{
  "n_layer": 9,
  "d_model": 256,
  "n_experts": 16,
  "experts_per_token": 2,
  "d_expert": 192,
  "d_shared_expert": 192,
  "activation": "drelu",
  "moe_layers": [0, 2, 4, 6, 8],
  "router_score": "sigmoid",
  "normalize_top_k": true,
  "routed_scale": 1.5,
  "balance_loss": 0.0131,
  "balance_bias": false,
  "router_bias": true,
  "init_std_router": 0.00919,
  "lr_router": 0.00113,
  "vocab_size": 12677,
  "norm": "rmsnorm",
  "norm_eps": 1e-05,
  "tie_embeddings": "early",
  "optimizer": "soap_variant",
  "lr": 0.00334,
  "beta1": 0.95,
  "beta2": 0.99,
  "grad_clip": 2.0,
  "batch_tokens": [32768, 65536, 98304],
  "seq_len": 256,
  "train_tokens": 354900000,
  "steps": 6198,
  "dataset": "wikipedia_en"
}
Below are experts of layer 6 (counted from 0) of a mixture-of-experts language model. Rows are named gate (a neuron's input weights, with its number), up (a neuron's input weights, with its number) and show model dimensions 0-255. Each number is 500 + 50 x the weight over its row's rms, rounded and kept within 0 to 999. Numbers have three digits each.
Before each expert's rows: "gets" lists some tokens that make up at least twice as much of what it gets as of all text. This comes from a sample of Wikipedia text that the model never trained on. Tokens count by the router's weight.

# expert 6
gets: "\n", ".", " (", " |\n", ".\n\n", ","
gate8:410462464511468586469577518497511497496521532504562483451424497497413477499556537520541550561653486486527539628514546486458531446447475460572483507492535438516486458499429502553525362513553426533600426612521564473598498503489460415523469462539514492368562438438515618521473516517492496487392489539494509457461431517502500531490619596508499565514520424530550507495478460514499470516455472452476444486508514505490475567596496445490413518415550488509402396473514495488496417517482486491555564495364523484564429468486588554573567492449592536546537554504537575467546471470521510564533563491471490496480559575418479468392465451488445513480523490422397554521530469594535468519433445521534521481470565553520555499521481433474523536519515535454502460493569477425480406469475585
up8:447460473503542584492557530528508518513543498519573512463462537503436468482541544537553507546547476537476581582502547452453529462469445461566507526457534443503517458527436492546526414523554439502518474568539521502646472428523424460562484472559503507452559468438473579513423492539495498493420449505502490511444450478488421586461660624521501551537471412494504590503445522527468503485485476451497421513527543462507436556689481467523447480373468493531481426496535417476469417527477502503560589480392510487509479504460618532597484499398572481546543516525522594467522460500524473615487520524462533484480540591511521505414444490432436477493497568446433520528556478548510514529418516541551542445441542578490571504476485408500506551486486556416499444484558452423499390508457595
gate9:498448590530519484424389535481511529521441433548510473610543499489504479483602468548551513522614576405478410519421497518548562489510470407569514429468484531482467501518385537493517531461533516524535448460467491502524577524382528584450414435438499570576512516450502479574399524537439548603500468499545555637472439479471466512490533451543498476549511399493533505459505536512487385444577499502536509496463513546533552507515513463490489432544556520607487541557426624475418497483474605561503504571459478514423516565464448410503463481480495488506542496521522519420513527497575519470482448528518502491481532428573468454477529495517514488523612494429542403541531425492516554407621439507446463499447605466462568442615548430545493510538519444470505490513514463474497460553522587
up9:479435574514481552409466567512572549564509438530441469577487440509513473531556497508598499560593557473485473515467556478499519473491536414512508473468514566542497420432457533469534496526523538396539453465457542511567547591437570551526452465457493528478542458461471480475422528477543536658497444486554456564502444447475503539420483485594535426486551408513448507493431549513466358449620497515542468500495546567568531454556552407516539493538542508518471535562462608495440554471458551564507540514440543596413471544411469442443453533443477592508540528461520517464524556519530525442505426556556449494413558428555522452409459550532540577504616480495506483461573405545516557478525476462404454487380538507471546473511559423565485490465478482496563479558468516495502447456420535

# expert 14
gets: " |", "|", "-", ":", " \"", " ("
gate5:450457575460485519485534517580445513401517454466455481590514405456520491483534510497449562500469527496565511553507449431429522487576452530512566521550540465554467492548427477511395466591570521401480479427504441474487463427538538528423434430555482475489460435459432444464447512405510446461457618468472529495488486523509494465522485539519496554441476464493480440576492490426499468482516494501590566593572489435609416478534507492486488481508547421508566492521455517525491516490433491520510487507447429499512463496419585494399508391548434558495476468456552487568452599634526453504469487472450541502502449475558404404411536463478537527506570602516481452448592505485550498555436571561579532472581538522488421497438560387476562475529521455499421510536546376499504465447504624
up5:473468618482465504476523490544484487461469494424514516501512425492502485466573451497513545526469493525472491517449538432516509476531434488519607518553530522545531436605437436468429462585560490416476483420491458501503436438551551604434479397506433433495517447434414488363471475472536458509406610444451489513457519503550477451498465535562515471459442420485512461567433535442491478439503458526561566508602564443572477456475527492496499492547533460524490489543452525455512513542446469469517440538506472546591517440392579433458533407483519536535528462502646489566502526546530525467453470589508536405465524521490441497446497408475512529492582581494432544448603461549552457587445505505551528447557460521542391473461519358488502563483467445419474468525496445465537485408484633
gate6:550552522572488536519507528569506464436508569533597617426475560528427472503582479505516542474556490513494504393480515533516625467507535471532526453472516531384511529555528581514565393501496466373485447498426428505583513494475481475578529520435376483505508568463422519596506482480491491477432477495427559516506471455433509468553435516488524574475561415554505472480483521531499476488535434510528467488589538432477523522479482462495425516535517435570462563494497513342422498488552536496490536590507436481459552578441494540540517545494514580483534405419508531537574552491457530439563493538478598399550567512518476502508446580522493495531512496520500592464629510554521550530537460490411460539428508472488544506568539482546449551350525496502487445488504559471460550475662468
up6:533590510563534535531487521523517442478540572540598614414494569535401440502557482484515553529524475507495486470523520560525602448513460465558510482483557497398527512555550588528569393518532529441481487487410411521575513457450515462542521497469422505479507530448369559629548501450519527470496462490437551519556486451432554512541481491505506515450529425555512492479469496525529461487561460524581413501562550514466537509497468457542455458535533400514430563500499490344377441484521557481529535609498427498462545542417476473494491535496503566463524451446521518535592575508491516404566474542502576413542547555478466459467442599531514542569523499557471562429614468544538554491510440548409467529429510483479553510549527467517483591377518483515509448469486520483454552465629456

# expert 12
gets: " |", " the", ",", "-", "|", ":"
gate17:410566470561559502432587453498537479442605563461458425492435453606483478432428520505447469398451552550539472555512409572497422421488500497544610530475464522487581489505466462487537420576445467522526466567613511547491512510517548449578509478526551537586546469541513637495484441457542508560483533525462500491511555483495466504551667492508546475428479519514476537590451602498510450439552467469416554487455495466463511482478497479532423429520575575456452498440471349524506445455548519540532483561458481415528474541435521441444574497538591505460532406507496646500506547527537540514556559514518478489491443523433453484500533489569504516483595496438568486517488479507533483489497489463538543546482542537509509612445552487542541384485448523492600469519484428523559476431525539
up17:392507422509544526462659525514532484445603557498496417476467453560520490459416558574465477358407507509518470531492454578449467447500474494599609518530430452510535546492517502492548422568486495546586471558631491494445540550503482467588455511550500503563548460575522580476478458473551495540515504551478425494488536509479429513555632562480438486407459517494464446573470534531472429500552490506480554502397489460525507538504509513535410422522544573419474551462419398534485462408563511498522480518516500419479467480416580489431530514596569512490497444448496617528534525561544444503553546508474495494518417517490493470546526482538460431528569543476572491506475488503588475454495458451483527567488557515499450610405555495523501397435495531504568518478494462506580478410528532
gate18:419477507450547507414527511437509502477444553425538494551511605528450443524479496529526510484517516561499428423569532416482618459474584440533558515504526522376543495480507497491560542441510474517550475506513486499466466503330534498535521372510530471493495486445514466507536512537497496440558587445491454482495523458580525401570447497502508545566462485496522556520335498527414510363372518530488412552511526475423543519433528517480527536493490432603452412513416521538481521537506505480411463516554511443591544655469469472466447446529461430466528542548580555539568612527604500473525509502511455447539533543524407496535478452503588353465552524569528491512438487445506445502510496562521471438542496539495441523529427507501518426499528525546505493439456549513502508551534502
up18:395464492460494497422521531473497477527434515461497492539560590559502485467496493576555502508436507537506421338511482428452686490503589554463527520454481519417563525532513512523561529410497475490574458484514451494509509502403515496532522400529523468515467527419518441460500526535526503440533524427535418459511541535525562450542504531518498479573476509453471559494323527538410483416393517518538403510522528512466575555480493540498551575504434439619520401516458536488452555514534460459441514499603486496563513588462489559442427455549448508525499617543642583576573526479566517516511474512454473422522492556527441541506472462427535364478511551555486542512484509453478471489503517453526503444520502526479487523502432543506491420546530535532441479401430520475489528568558456

# expert 4
gets: " ", "20", "19", "–", "18", ")"
gate38:481443598549504572477461545511463525596559603554560489410459429506563504558572406545469499547494475514451562541501599492498567480487503468615448497516475512522399452492517444497502518580498434532518443456535463585527497559503368530582557566449468467555485526476467565414545501534428543581546469505471412537467521442461514537526616418526524495528437447445416580460441370477519447475531471409515503513487502560551501519429448523495542403494620454558571492465433431545393443555394456514450478557509520559546482485469475585448493489490555540459488471534533527422502482535518568566448587601543527495505483553574454537558490484509489514469517563525518524611566473473525573539474420568503539491525547579532502529507509508479457468431494459461513468513446440445552516583546516
up38:429460630516608584470468563508476488568526587560538530446459444511526503489526428500467534608537445550466588558483523493486539469495542452585420529492490436513386505528423504491537498550509428568522437422493500544487477567533394529510490550491487484610481531481485566461631465474428540560559518514437461512527527394486546518531619405506546571522511474459406541503498353452528431485531480423458469475504515585533532531449466556486518430461597489553571458465466405519414429542420487542453475526516544529525504562475438595504512517504609557452500478515544510484482531469509559568415547584565528450499465563558497521516509494527515534455543545547516517574535498490516532532471386477542516488512534548534542558556489555507453484444482491454463480454447433458552530613605447
gate39:504496469531485427503487516484528538472518472557499613545417456435545487423496440423556514483429475533532524478550416477473532561536404530549503425459514490504544516538448541542499487508519447523506588498522472541479496415595470497595544496547589512582509521550564500572546498606530557561501529456350476467480588489542536529555408492503526456523433499610493584557414527558451459465565514484532527516541492421397392528647515552489530514447615512521484534472521611531562482493580467584424494531498526534530413466530536492553529602529582464465573465507413516523445551485543477498500486488445573528528491572617460489433574505410493470483552546490493598472500549559460434514509511514522458501394565447540509536568487527502476538503426517526478477419546503503583445482590452
up39:581539521559510488494513464446548528528458519578532569510464478451502495403527434478559497523473489593554515474556452493496499529504342557530514410440535523554533452502411549515492526519560469495498562451540468542511471412603483503562551519541626517560570507559537496527532481588550515598486564454440420529489587462521486479526401486575500469510407452554466585628395475572485482449548498470490522506543488378377425466632563519493550433475572519508513545547466575494549475492560491575442498583490548502534428431551569426572524597543568411484567505503474516506471508456513487536461538505463560492440505554576462572447574511412490472492530551499515560471498565578483432490501538470527456515501533444498533565531505523523459561477403496517483459440548513517584425529553469